config.yaml
n_layer: 8
d_model: 384
n_experts: 8
experts_per_token: 1
d_expert: 240
d_shared_expert: 0
activation: "swiglu"
moe_layers: [0, 1, 2, 3, 4, 5, 6, 7]
router_score: "softmax"
normalize_top_k: false
routed_scale: 1.0
balance_loss: 0.00298
balance_bias: true
router_z_loss: 0.0001
init_std_router: 0.00932
lr_router: 0.000749
n_head: 3
n_kv_head: 1
head_dim: 128
vocab_size: 8192
norm: "rmsnorm"
norm_place: "pre"
norm_eps: 1e-05
positions: "rope"
rope_base: 10000.0
rope_fraction: 1.0
qk_norm: false
attn_scale: 0.0884
tie_embeddings: false
parallel_block: false
init: "normal"
init_std_qkv: 0.0164
init_std_o: 0.00411
init_std_up: 0.0164
init_std_down: 0.00411
init_out_by_depth: true
optimizer: "soap_variant"
lr: 0.00217
beta1: 0.95
beta2: 0.95
weight_decay: 0.19
lr_head: 0.00388
grad_clip: 1.0
warmup_steps: 200
schedule: "cos"
final_lr_fraction: 0.0
batch_tokens: 65536
seq_len: 1024
doc_mask: true
train_tokens: 249100000
steps: 3801
dataset: "wikipedia_en"
Below are experts of layer 2 (counted from 0) of a mixture-of-experts language model. Rows are named router (the router's row for the expert), down (a neuron's output weights, with its number) and show model dimensions 192-287. Each number is 500 + 25 x the weight over its row's rms, rounded and kept within 0 to 999. Numbers have three digits each.
After each expert's rows: "comes before" lists some tokens at least twice as common just after its tokens as in all text. This comes from a sample of Wikipedia text that the model never trained on. Tokens count by the router's weight.

# expert 5
router:493491452529496505492428508556473503477493534510513459522500498509500495504541504522445488454517477502505531501477544495522496469475492508529526534498530460444498519491532503506517490523535548524486501490491464498527538450514494517489458542481473489507543487514491550524496514491487500494
down0:509535509515533495551486527526504534499492494517516514569504481544467487480547475525501517561507530511489546482526544511509487525483517504532449508458489514449467484496531501515515506542481520480469524493482544500519463486488500535535494478468539490531512482506467494484509532501490555546
down1:521509476501501475569508506507442500513547423509516518490514469483481479536478473498478521491516485479515467510531500551502513498479489510544532496519487473508516509489512509467474481503526540504521472451519509462473456490481486510481480495497497539531442481514564508492506535513473493497
down2:518509512463514482450523474495540501518484518531553464489480551490525512518534559544521466496515488500463534526475476529527479474521497499504472544510520521504497495474505477476509516534472456506504514474489517487479494507479470489541536484514504488498442529455504496457512497502517469523
down3:485479497493480488531501464532515456503478494479501506541474473483520499465491490489481495518506493516519415521480507493501474513484512466536523515478490497486528477515460489510533489524522523546493528547502466544522468553463502478501506520465451508479541490495521468482462452495500503492
down4:509468534552513549505497490504501460484525473522483442493477511546509466461513498493484508465481516485516529531507497554497502440502478493502505465516484460482534492535522479547533485547503519522485489500523530490465502506514495503483492501509493501476482505503504494508480530526476522462
down5:524539509505484459488537558476503535489563486500491551452524505447563527563516514506486481550457519487496498499501525487476481511466494457512512488450492504510510497522500511472477513528542436510517496484455503475538502514488532521472492516539449475543513452547473525492477529506510529513
down6:466536495518480504511514528485508499523486511533462506519529511512461503472510510515493526527517465523509513458505498502510515454515494496501516503539513530486515478530477501491472486500513491536485494451505508492492517508478472471529458495424483479462510462514516512479511511492512515512
down7:512537483487481468508496504527514510545489508496472512515507491518494533494490471477500517534495485474481519471517465513465482530503480453527483490521507504493436520529495454505511505507514458513480492522529538513490503477557510495548520477492483483520522492501522517471486538501520507527
down8:484516528481535489466516521482531496489473512490510484484518490488526487457531492513472536475493454556470529570519514493511492500513515452472500498491532487487510475503494493445492502507511463460497457528504524488501533509485533458478536517525496482518486542469452473534470496519493477537
down9:542495489501458531497524505537517482527525466487476494459504508475484516488531567497494543450491512546499483513486492470538511495515528520502466478506504488477522506516544527495498498477524505470474487475530504482520513517478439475464509514478466502502471501478530527494491530491507468488
down10:522521498518504475481458500469530474494477502489514554517476489483503529500484472515508445481479512516465509482491519493529469530447467460506509541536522501528479496481479493519468564496472525545519513496511516527503527486530511497480506525483527510493509440495525520492533533501523436456
down11:510526492516498496501483523505501474524502557499535528499478467482533520504492517510451529492464520516471517492427519539519506478555502439531491503471527463470485471521518575462491507513531475477464492512525548509512535542554461515558473518509520505499510489495539525442463525507457514520
down12:497489502503523535492502479485504480531512493500532495505497541511494501470505504493488541504521524449495490489472501498487529485519475512481514462552510449505489501541490509470501515539495541459464534475480508515509547500486543482455508464469490491520493529503520479504489529502470523474
down13:476465498469497505488468505499434508512484523479527536433480523524495501493515509483489457507476520508480500558530502474532494491530517503477448476492457452480522505533550522460494498484504477485495471484473482506544446482489520483484528483519501455544481486505501522504463528491516534512
down14:537465468499502496473518519565507466463536507538457546519524500479522509510531484483461504500469501472543529499519505526509475507467505523498514489508515450455482541502470512526492471492514432540505527496504479528524496513494534521488483489521519499489509461461530545500481463506534498514
down15:498523451464491510495497458486542503535495483497502530456507516463506503520485464509479453511478572460484430490530477504482482511483472547458469495544499527541496506477527424478459491501500483510476487491485495517513510515478518481526520520469519493513511476538513529469448486477472510515
down16:502498453515503491480461494489500471519515489507490479507543468505522505536549469489522470471508473522508500503502505498504462493513505537470504559514483505508508512508510514447502510476476490488475476544510529512488474485502525472494435495474493518472506496513540478470513490471488469498
down17:520508499472485510495512486509498493512468445471453484527501494496507496479451525505503495484486495515500498544470470504485521491501477500470482546515465498507453493513487520554520519506502520497526497520538484492512497488504491535462477496495505500469476464476503516501471505429509519516
down18:521506482516489493506501477518510454497463484547474511485482555495517502526507517530502492512532444494510509504512528491494519478532502506500482520485550528508523465503513521449503496484480476489470480527542488518499513509477509487519550502457529533519488557520519507511445507502543523462
down19:465508487480552522518520513478483477516550495517511487573476521505497511494493522478508512469498509545489464524511495497495504500555474470485540573528508458555498516489508499422517499512515480484463487480500497518541513486499521505545544533491566498536480509478513507535445469521523495483
down20:497558482480510450468521509496544524534518476529480492520459465502513524463505527489543531508554546499527538471496502526508487534504480479525471495474477486499464491531497503541490446496503512443497474483523533440494470511529505478507543487498484473504547512491530494528491509526500513523
comes before: "- ", "| ", "The ", "==", "In ", "== "

# expert 0
router:519555502521482493480470511539482517497462502461477509475482464491516534501494489488506538504479471465481485494477444487531500549453532474474500541487461468488502448494483520518515490514451516534478528508483482500436518498450472500515516486520493505500538513503486511502509511469516458513
down0:513480493489477536476515520475519454504485497509504498501503480509513488479507497523566538476493483492458521437529500512529452492528485496485466539496467511544501491460483526544501527471466481505483508466488516489495528499528502503531505508462522492544517470454502500503482474527467524474
down1:488497482518524471499484502522501482517471477520513490469524483474495523430507534461484486479499511530503522489456499504439504525489512532517484535511517495450513526479548517529462497512497544544552493499526494502510507518456490485509495501526488549500521534470481480489520498493496491518
down2:521542525527441511511490463498527508443504499494475484532512466489480505555469467498488476529503525549502448487461504509507487505514474518501500524470480532514522482502546487505470518483481452526487466492515498513523477452510480477484468473451494497498440468465511456517499506530488489521
down3:484508519460500506483492470527480497510507483464481516508495494520476520520528511529512524498553510502506455526483502513501480456483501523503482513517514486470498509513503492481482487495477455521519489532472517500517492479500525507514540505485495515504488527492505464501523522512557506522
down4:525483488493521487494505533484507489495472531513496501512457523441525534517489533526476529451495458524508517501489489539525477483503539501505438493507518506477561534481515506513525507518492519456506470486525520485460507525498521533450508489492514507505514545521488466544532540555470495465
down5:458509533510476496527507525464487521496504480525498477497514508460503529499491531507514506521500463502500509463450521472483508510475499533504501552506497501495495473548541495511491453514495509510511474529522536492460478492490480445521493499513478503498538516477501492481506523466497490506
down6:485486491519548501560490521532483501467499505503520510516493515557494489540508513441446497490523510473469475507513549506540544465517541528500471464490451511538535485530460479510492515478489501496573500507447519510510501520467512497503476512523458479462535525475444518506504533542511528460
down7:483516498485511517506504488523481480545499441512492506493499482496500434504551540516488496535489505456444467513474499514505487479501552505514497544501499490517499560479505523507481506482504515528499467501505522505453515506514512547451505510535539503449506485513493468458469501491519578481
down8:504488539473527507480483526523523509538509509497512502508491502482542479487499536479501511487509508450501476471537505543525531484467497510518495470525504543508505515493513482529506498532520469495501527491546488450517519467494469461485517542524530532468501474473523516498459506512492535543
down9:510509501485491459484475530524502488498531523504536521524419517520518537495485505514490482539522498491533471535497469486492517511522509496526529471525536481522475579505483464426514480468531474469512461556454473477504483502501575502481532472513543537481474478494529493494519521519521497460
down10:516533474496505475522531529535467524493504486518520540549539551493514511510516492539489473522508468477448499497456533490517474473489501496516497476486481504533475522448478523552492533516490484484458494495478518536499540476524481524473465473496430548499517476498525471496538540490516510506
down11:550492513462527529485523510516503526465529480498537502498524490532486523513503515482464493488504459442491486512503485547500485520511499498525524500436501491528550540512531510527471497498508529509472538521499499530473530513461520506495499511483488526517514506522491536544492499474469540537
down12:492478481522451509477470504468551523490473472466535497516506560482505533526506497504446468481498488524496502510458458439519541550490531507471533533486462519492468485509544511490491506485541516506486496475544471525510528535484471456522530467490528466512503488546509468484511534496493503531
down13:492516473498505484520448508485507524504522485460511478487444481494485530476504492513536501510534470513498485483478483498470510496498497470503547465457481554497510513521481495505485501515512465490481543509505455486545480480441511502473535488501524497497512534481543472489526479467498513490
down14:484500514509500489520510495483484519485516488532494482541497530522526474499536553496448497466461515437463519512492542470521484504524591490515498489536489505515469501481512496507505478479511468507531502503512501471491488489492470479494464489504536489472497515520500496486475468540484505501
down15:515543504479521509532496524511492496516499452514489513496485478488493493523497441504495526489484495545563516523518489482485476521507508519512488480459474503492516500491531548470530481534498503538539536490507509477500530528510538485518487483539466492551501539497483566471492478514433480436
down16:448551517545475495487490489525479494525480531508547516501522468524518486473501525528485539480534500493496484480509454515471491492513495473547500489528504501494506459505433516491499510501464505506498528513511480451472465494470489522467504526514500485503514500512521484518482508455496463515
down17:474518523491533521537527458468465515525527457464511450528494460524496532540544525537497511493511481482513452501495519493505503460472516503544518485493510496482460478476506538449498502503538472545460516502512478485489524493477470516473529504513490495442498463547461528550494511492484517468
down18:467517501499440516502503507504459482517509530497518519528494470473486506505461520515506525471479470481503457544492514511501503482508520523525487542550488497499502560532477515452505499457506529536517521491512453478508507465488473488470506469506516514485495507527450548485499489562451497485
down19:502479483501492509529538519517515478518479525495490470478503470486482543486529469520479472470510497459503542484479541460504473496516488573471504505441518492506538539474525535453503504508511548537481530503529520488495549499452491505550474459488516517492503486542512527483509507478484549523
down20:481492505536485510497472501505541503521513543480524499449511493463504451503475454511517487511505510489521513506509494569486499486495522503469482506516531482510546495462502475522453473525503521538545511499536504525542484497502525489524532510492478498470505487486521507505465492494501472528
comes before: "to ", "of ", "in ", "and ", "by ", "a "

# expert 4
router:471492545532479476503498528497507514511484522474492509539494491510509509512498557547469541479533500485526479502493520518548490521497502506514532500483492494451512500459481494581523518508494540497478470500536471473512518484458509532464507507477471489442504507474464503540527451490454475446
down0:486543493481516547521491485502518531464513494441476491509514498486460552466511526474540493458515530496486525530473524498428496534493522497487491495511499470512471476463492535491492519486483528549502452525475515515515508515497501479476459473555504461450517523518444506507477526493529498479
down1:516482508505507555502489495528481499499481473550536530532491510453513511478483533492443478495492490460515509491462508476497540493508489486455537514510490491485491503486485490536447468514550487518476483524478480473456502510534541536492510504569511531561489491489540526528495454479514471532
down2:509518468521513519484490477557477503493480518505534473513523478481491453488544489473502537491480494515488528498475471511549540480446551488497486489503466501497507481506516500514506534533499492493522467469448508524502492491523475506545485482518459479511515512502518507525507500485501452445
down3:507558487516498512476549510506509473494515471478507433495519512509504528555513520506491525485504458472505527481480510500512444552501522519551469512516520510494485505472519497509505473500500502455511472490485498531516482479508515509545544549526499478526515491462484534479520537522477512528
down4:462455511469482503519512460541481512455436477547493536500500447538501469517489480514482529492443488466492519520517538480505505457491474462492525495524447489518479546511487546506535460489530482539530518489474479504498538519516493524468486472496464514503500473503511503536519515483529507503
down5:521478487497517483472532499485536484541511528506488521500541454517513496530480496493486449482499519491509530525489499481475483515517493503515492511541472483512484548524504441511504518543530530519500516471535539511525547521505529544496509503491487518518533482507576491493502461526467500495
down6:513503503529527544447476518508500506488525503487464523496490507460483514464487442479498486507533475557487500488471474484482491527479412505508491479504517495446504473477507490512506539554549503496488489463495485482524504509526488498535517474495493499509511488481473509519548518509526546505
down7:527546486475501489482488504526511558549528482508500454472505509502500497526497521500477497471451518501522495495477427512498452496476482499466493460543481467501516496518469478463548526508510498518545495493535538498510497512515487500497489496488488507530537473518497465458477533479468537487
down8:491478520496491504528546506458499523537455494546462538508500501472481500488512522502497519480509514463483463513530501497515472485486514472515496506497487470503498507490519507474474481505480486468520499489509499495506512469540502512511494465523515495475501526548509476495500466499500513502
down9:552525529499537488497500455517518509506494487502475530478486500508553525463501512468495476484468488508528465537475485480492536492514506470499477502552490531512455493481503511507465541491506505528452524471468490486500542500473493525518473487516507528502573491501495507514483524507513516468
down10:471486494508468477506474522496498482467504516506456517537519530472513502495507486514496533474514467497438482489474507509479477504464482483452489515491515482491460517485539524431527476489501477507494458514486442513486488499497503491492477518479506497498513499512504534497459521504510541517
down11:479525512534487514497473520469461510545486525489483469467493503537559491500503534498506485484523468492499456489438487486502521487504444509501501519544524515503514512505462490480510481488499502472474494514499489527465480518551470518468510507495507515493507505521480464508530471484494488492
down12:473483506527508516471502489488488490539493526547478468486474493489513454542522491517456491490505488503473523502509492429507521520441513515504514496456469510494496497495478522459475507492477504475529530547476503464478455494496508542513485498515541519496514507490515510501490515561505534466
down13:496499481451513472505446508515458514513512469513494529516495550537473515502502549464508495520529489468508452506509527506481510489469504474446484522481470492488475488542499451503526475548488501453479504518510479485501540495533510507472464487492496492535509513484496488498517508513478513485
down14:499516496492475490507539502502533471489468503504496500485529520484531486496507510475521480488517520525544479509493528498528466524481483495530479460493503500508494483460587512484473479488497481516475527459499509519506473482496550529496508497522492514499505533525445494474507486540507537510
down15:512515504540501535479518480506523509513476504506462463514523499527515494527488502501486492505544512507524520504518507426464485543496506479492518517529440550482467513546505508496490510511467516499517482518511511441460481523482545489453489503519539496504496510477487456479523521492466476518
down16:508538538547501471481509521512498448511509528464495498560520524468518507500525521449519522501506519484470445539468483551513467477513508496519542477457500445495503434532457535492464503500502472509456476493555523491547523521465516498532505552489515511507506474528461483504489538525501502551
down17:497510489441472505535510493548462490540538447501494518469509493521489507537496526486456502505443508516480530464523489461499490440495493508508478540477479501508529519530503462511510498512501478506506499481491455459538503510450499505506477500566501519498508485507506501500488493560440450476
down18:500530518530507503501475531499471548472459450492513497532463472490477495517497498473504524500486505500455498545488506541508469510510509487527476512528500522510477518514499463583504493539541497482483487506487477532521511544493547481526509536496513551497471497534487519469504481502457471487
down19:547514482477479494421518508497475513508535482492485482538463508535470514507489512507505525510493476583539471482499463483478484496530497487504532513477481509467525495495523468513500500529463463467496513454507565541515526515491474478507478489472496462503524522481483459532490518517494522502
down20:508541515470437482523501469520516501523464467541540507516501473483529477509527539487499505491435527498512507496481519499478522492514517534498483525467476476491492467517471500490489510554496535489461517550458480537472498457501484503511510525492534459476487528473514507490520530517521489524
comes before: "\n", ": ", "\n\n", ", ", "==", ". "

# expert 3
router:478518488512497505534497520491442519542454520484474471465473485564495533491509485500484547491500521492520476491487506519500504500441534493495547519466498475521488478520521493499494521528514508541461531547447492484471515501472453520517482507509517495498540535505479508507503454478504480524
down0:547495524482559512513467492475475480481495491482497490497503511513511539530508487494554506466520502465479543501512481505543528489475493496481501463496486478461509464444459470517507501533496492491472486525510516492502545504516510525506536499509491508506467493483487460507555515512528490516
down1:534446541520533516528513494464548423516518489472504457513514516501521507525512523515539507461474511523516490489527523509501439523472504470557476530454511498491494484509529518469479497502523509503497494539523525528500513460513533539486469518480512502479495511471512493445474512464477476481
down2:482447527510501493522504507549548490522564481471504536432507475503470580461475472511489528542462529466535449524491479504522488531511502482462520478527484472461462552483511524474518498540469493520516509488484514514538531483494499523458533503499464508495458503493553479499487523486501511522
down3:500512484502504502500558492514573466494479482489535505499505460533498503528512493461461528456533469517464489534481481510505518481520523471494500485485572499443462566510486511510498459506464509547464476554553492520456489511462491508495473495472486510521467469534491474475458476477502499468
down4:541528498496557482511539503471519519550486499488461526486539495508510461463479535515506469555495484514530457509513499520502531470505517460495478496489475526505520486533517526555505446532486484491506437487467498479527484493494437511493522532462501521482466518488448501533445514495472533479
down5:490481481507478464523492491459506481455502490474485458494513507482484516499506498488490510524512459478427524466528480456531472517487460512501497466444472485521497488503449532552457484477464481467477507484526506511504509545502520491528540490486499497480534512506492505508487489506509509533
down6:489503477526516470517528522519502488500492485476518517518511508521494522497517498502496537464430464499506514491539496504493522552462479510495462480489551525516493460505469464476474524512483520470486500475493498518536506521482472529513485488531512523485483495496516502500498491504501509513
down7:539495520485523524518517490534531472529487477494502488509507534516508508456443504491512536466520551479477493504492510488460507502541543487489483518527495549541511492532480507514516435477478488489504479482513506482445497494514486548464492529505491513488505497496460481508522530472468480517
down8:478495486475472583483488518519471487491513467503496472490508525504489537469504488498524514494465482468492503509513499519518484488527506480480539504504536510493485551480498506434535483496470535497519500480516537495508530451486467453520515476506502481487519443507503507512492467522491480495
down9:484506528462520525480525494494560491502538452507527529509516497442490575514500533489470470493545462495514528558481482494497558470486512480526435471507494502517483480508478508514494496512508498502531519473530445488465509486489505482520483503490521516502497466477480524489524511480513572519
down10:497522475502512513561473481487497510491542440504501483520501481443454500493503498494469510513479540497514479561502507496516487489493511513490486533504536502494493485454486517555519471478449523488546514571452487477495489495502470501506522546496497534494492519526485467516490508507478525521
down11:501496495494466528499510493538458458506447541542488498502505519576521482533513450500518467494482496518496535467493498480500506537539469517493475472519487526485521481491562490501524489458479523506500530470447499513515506486510471506504524493493536487481516468468536506488503511488535472497
down12:439523536482491492553488569492531546504470436507512509474474478484478499473493507499529496500506496492542500524504526479505513492510507519485524466496500543478473522495534511483491487484502482487523544515507499477493496500512500482509514492494521500465530494510539496482510475479472503531
down13:463525526498489498514480472518480484540519500490516478524497503536510508474515472492486519446528528484495539488503494505506505553455528477468516515490506479473519531507495504495520518497503476480471532493503472456466470464493504546467483531505465495452480465501520507476522512521482481497
down14:486537505516455477473510536485494510535482504480479532505507512510491500504499486499519500498453527454492495495503494466483536482513553512475520500495479506461481517496508549534495477536494459526502528497454481464515504502470474507465534490495516464484499539527480518528549487486465517491
down15:510561528459475511485497522514498483470476494505545522469460530480524510499466478517506525474489542515486525479512542454486475515511501521495521499484490521457482500514542525482507512534525511492539528536484498493509509510502489529538498515508564530467446528531491518601531478521446502492
down16:472491506545488533487526482514493523492509533499528515456487533503483458528550488452528506493493525501529527520510505512548495542532486449462499528502478534527532525498493501520554471512534490516475548475523510500512524532503492531541494529501538488500536510476478521525522472499511508488
down17:527507494475551456483544552540467511529518500532529525502494480549452499525570463481498501545478508496449497548522506457492502490521498499504487488489501495524502506502530541524521512489488514536478478494520458488520466517514540545500490457488539509510499489492498442479501534448462500492
down18:464504495475515492471563460513518454478544516461491480489503481519489485521477540528527433506518502493459481488480513463539491545483521499507507517513524519484525496503479496484523491492493498513509516467504486520508494503479487494494521537501482506516468494485510476497491480503511472525
down19:524500515480533501493505500520490499533555549472504518501511492511483520539491506484493560471493485491510498480526471542552501497516494458479490484540510508500518484495486510485498504493479534493450481495528503506497507510476459506535493478504505500468515506515507472478548476524532510488
down20:495544496500510532473488528484517497461508497551522522557512515541511478495468530497465504489523464488474471517479494471509522516527528543488483508526471535504470537511505487514512529511498447493493462452505518480470499528502495510529444501509514531484455467531493503492478447501516520469
comes before: "\n\n", " ", "The ", "s ", "1", "1 "

# expert 6
router:515438515506473511538523513539477513547500518453511484558502484532480520504521523500503524459508501495459457503509551466521492462500530510489495485472449506454480474510485493502528485533501561500476521512505496469500511446456509524492484519486465458501507521507475497553483490510529504467
down0:503509502520516510520512492526489527543522471487541473512489487496478480481474455515478540542489491499529486487526495481447516543477461533516456485500529502497435505518490542481474499516493549482494500493512463513515517550487479488505496545518538462482500515523500521518536492500488536488
down1:473485515486522491509497464494500541491524487519484510509507488445500503509532485531515564527537521492518502459538544474528501444491483531516500525485503493547497514463518519496508508491539522474494517478508516473499510499516545512535526494489451504485488458496486481476475468505529489489
down2:493527511500522490519491499523469453523491487500547520490490507481540518485488487479493484511483520540496468490494487511557488502501550531477517481496481509507540531533490520514510490497486465501523461559473457502476461490479473491517480497496496459527468495483506445544482503483504515488
down3:483446501450520496458542530510507492480528504512520467523459492537487521470470516500529518460498528540502547519555473520479500526475470533518479457506513494531529530484495464512522511508502510469485521533524513499519444496532458500453502496466501514509481503527535511482517498499514456541
down4:453525509498499531513457487487529501478514503466520494456472497532525480498473507482499503501544503504516530478491469497498532478492549492493493512440474514505529464483509513534511497478496514511506505508503513511445523493524509499530480467501521503528518509497471508548471499469520514511
down5:473489487523503467483508487499490518509486488488511505463505538479520499506512474517502542497492553514517505500487522502466485516471464485496449484507524477478483534507509485499484498498444479548499505512451505513535552484517495519500514482536478530472548477464474495506499528498524476469
down6:476486515498496519468502466529471535468482529494508486513518518508454496485494481513513483523498497511509475450554494482513485520515453462459532520524548516512547510518495457505484513521527517435473474525492527524499502439483494495485524492535477526481488490522557507509507525492504523514
down7:521471496500518513473492531555484480473505529524501518526484512515487500520464467495527503538470437472503512473494476500497505520508502482506521492507458509506506543483510533493509538452506553514459527499519536489553471528524467528510523495514488502508536462481523521510510512483557468518
down8:510512474509509468460501478489529495497498552510484511458493484493532443489500438488523477511529505550484520522476493468536458493492483500480496503511496510500504503529493468506494542511489508502486479513473520495516507455489493473478488528500473487473483521528535501531486460463530479555
down9:500453494497483478500499558486473495511514482491462478497485519457538474456487525540536507525475483505513497493478500505511484477501477542513474491513525501511488526478502494461529475519481491457474514523491517479493475491482481513510554487545532498493487525522458494455524499493516497509
down10:498488551533480463476543510472490479494505522492483521520498493525510548499511489510520520499524551506501470458485535475456482508480530507447468526499499529546474497476488504496510500526501564476498483489480459475519511502496491539489530533475491506540473492509567478489461487516482475532
down11:487531500532507529471467454508515497512490487527518560502487504556566486503513501481531471507485511509473464478502503497504501492484546476497524510493503495503540504531533509487480530474533481498523461501547495524506488527541521507522472520535493521488492486472517474514459457486474490517
down12:512527457456516468487481446459542504504529490523464499521561475512466485500497522472474484478479457501513480503476521480530497472483500476520470486496505517498487539456511526525535452532504491519536490517495534482500520499561471479473510525465512529473480478487516480554466497496524526515
down13:481492534477488452419504520498490490513517473466502512481467497498458549456513478528464489501488523507494479495513483505511506537513517455490471511505446526537508510495508510523537510532492466483510562512490473508507498557476483492485507516502482477499503508460470481486541510474504525507
down14:452514532503484490494500472470518538518514480485527487526508463538536511515503486514483555486491507524509471472545489494499451498535547522479489504520491544526463479471519512489491482511520455532470487596499509459513510494484493508490494468521511476486491472517523529472467489474489508523
down15:519472500458502548507530519517511529476489510534521499491477480482484509516514475510501487505477485513530474465486503508495466522517463526513510452519449517471513524527469454549515510524541477482486521510457500527514505511518514474488462466497495501503534507464488468515554514472530475521
down16:516487504473480485476535479510517432452498532492488534481528519512491536528504528493503530527560490490504511500522506520481538470476481508497486489497514506549512531507500460496574486469487549518448527530507528505491517467481450481513461514457492504511498488501500519507436484472521481523
down17:476475504530518512519479477508517473435543475526481535459498509563499495483493466535488482490531558501470514504490470533499472503511497525499531519504482478534482500488540491494460506452498494487481498442550486521522508511507512511542522524517453524555512546467491534511501476461520513484
down18:489503517523471499474492539443518566554517515492483476476463580471484504484511522564477525498496497523419497501510472492477471471537508515519516520526508508507499517493479460484505527475488519537537514527475505575489492500478490503489505508515477466490515486514488500522521490505494514522
down19:501478495487493475545494517503481483520521488541450504566481510500536481525507461573500472532520531524522552512470471529492510488515499512496540479504510485459453500519496490523489529500529506530471470509478493491469536510469510505454508526467479508502502553515505516473473478499465509492
down20:542504530488549510522525505475512493485458499489516510486496503492488441481553506512461524504474501468531478479503529472501468459507481509506494506452481469498497491480470512471511527523529486497510524518516443500455457507504531503527512508505555509494468486481474491475499463521492524484
comes before: "| ", "(", "|", "of ", "and ", "in "

# expert 2
router:474504488506490502499489547504522549501484511476479499483485519532525534528539519529541502514516513465491461502527496538466472499504528506456479479484482520482503485535461506530503494511510481531491433561505525458440513491508503528475452500480508481493508532492508479512547480477486483494
down0:548544516524464480475528516477529524520496478512522550506486495516502555449476488522513498483536476487538486489538532521473506515516497460532526502493517503495512514506508497510493526507468512514490503483505485477489526481440560498505523515476520505459460538511536497511478467498508502529
down1:518511501522464533521510489537487534521448473472502480515546484509507520525481509505475507464498538561549484513505498534543522476463466510476521533461512509524541472482491465521510515494507544465501526504471520450488496478486454472484515508507491507469480480536481475512501497523505492537
down2:528545495508518518550511513482549500531490534514557463501485446502523516490477520506462515459507511480506490516504530472538491469488513533517507527512517458493487545500466511465529523507520495480501458513493513494488490479506507517485451498495493546517494542534485503540466491494484527495
down3:478516516511501509501512520482454515503553483516501463484467500503492488439469520478515488513506498478512500573496510527509478452491507483536518510449536527523511488491483524516477505523473506511551473511469526530474532527502528492487490539514503504477458522492509491523466520517512486532
down4:547502472500509527516500464517464529489521511460539498486532525454485467422535454505522475474508485495504500487563516544474525536534492529483533527504527485506505560476498501493474481531502515535517503508515489460519476524484475496511495536458538484532462522494502531516490526516531488533
down5:443526524472476505520499485483504499481521459522509533462497523475524511514480536466444532484496455509480456491515512503481488502525497474473505513502464501509517514492486536501506470525463528489512530528495490476502495512493454480510473531515462478529530520521500521503448534500480482470
down6:472464483546440479487495498520517532447442470504481547496453489481517479523502548492520488481503504517511498451506461557467494485517515499510524482503500505505514479502529504522478481506509495519517504509517501498461527478543456504461423515505423544526549463515527494492504512472489475493
down7:485497448519488469485540527497468552473494560470524453501491513492483500513491478509469503497484498491512514435499461521517489465516499534448494499483534478545501509549486515474492532496495531484485511512477475532545510500490475482509487542461506499553450521491548510495484457477506455509
down8:536483451506497493514538482461522514518477488470501464526429475464465461497533518492467501470497496532523508550546549499456465508531456525476474537455499510471531506479437539488473494476486526495502494506472469498505516536545509507466480484522465523502489503496470491518476491522513488513
down9:504534536511480497534524486519429499513535513496522529477524496527462540475551462508494505494513521476496533472512490549489503506503499467489510509453516498508518487490513489502514541463473498550517478518481524512485510510492471485468492531533523481532515464487493457486507532478501513533
down10:461475516520545525480469516496496510454495517528522549485499521516473469473477502519509498521519489460503471542523484446524497491494502513510510541495474530504508526460498473539508537495446499465446528515497464518512485539470477509509499482475515551454494501488474499487492521496482499468
down11:527498479495504472512505528498514487444509531522492484498506476483519499550496494489506490480477465506529481461528532498521508520509503524508471490530506512481515523499512490544514484496512441518505492488521508483489507504507500435528497499513519510505462475526563535490483486488463509535
down12:518487536509478512522463497493497501536496487520484529516453482523495545468477463499484537540464496473485477510524493507513495505507519448489483501522496484471523446507499510482504510506512501483544510527512486536507560514531483511490507510488482516496521516516527509518524523562487478477
down13:486516520499531494483499500523494490511486557495519507476473529538538504514485500509500465517487497507525516551487494473475499535466502520502492528496475510552511540505515449514502514484501531545544515518496501486489489498516488539493514488533522528478492474491491493503508472456535487538
down14:492465539489507551510509480429508521484471494481503500514491496486443492502483527505521492462512492495453487512545508486513475518476444496483502518504541479499488490499492536543532456499500488509515492467497518448477515507521463497448522504500510488541515496504523501496524492480510506530
down15:442518490499490490505416545468491510511505532484514540447448518487484452514499519506466511513526487488496520526502496504495466505491490474498510507469539500467494481521520453524525524514509517508523511548487512488477504482532499475500487490494490490503463522549451488499493475499529509490
down16:463511483508478468497508507522536489473503478515486501491514502523478487482501480509523543514500530470485499473493442538524519502447481498544541511516541445518501468487487491476498513469514529442490553513478536508510497493488493486507499468510512512468526505540536516517539505494513504488
down17:554490500484506526487517495512498486510496504490436512522481499507509494541499528498486545510465540579506446497463520560512547544531541498509491490464474470489478496495476547494482510477479478526504524495513520492508482499548460518469513513541568502483475500495502552502515533518485499489
down18:540532515518439523536467507536498524474524509481497521510508507476532527540489520497535536537499546505512498496511515506515518548509489486442510479523497494473483549474514510458501519466485474508498544505521550528454515511470533500523544508470504478500500465480492518508503471460494491504
down19:500482514465528503489519489514492516530486524487510508489523463544480507447552466518531468555461518476487448513493495524518504486525485517513497512480499492494488496494519516447492484473519516504494515489547487534544506538459512478481471480471541503494459489460503499484509510470521548507
down20:514478512493492463503493520555498498462485515465487501520504475514517513561494512468497554490502519486499538541518489492491499508476481463484475520520523446484481493497483482504536514486472478489500403492501478516463522514486527491523457450552458483459536536498493520504530523504496463495
comes before: "the ", "a ", "his ", "201", "200", "their "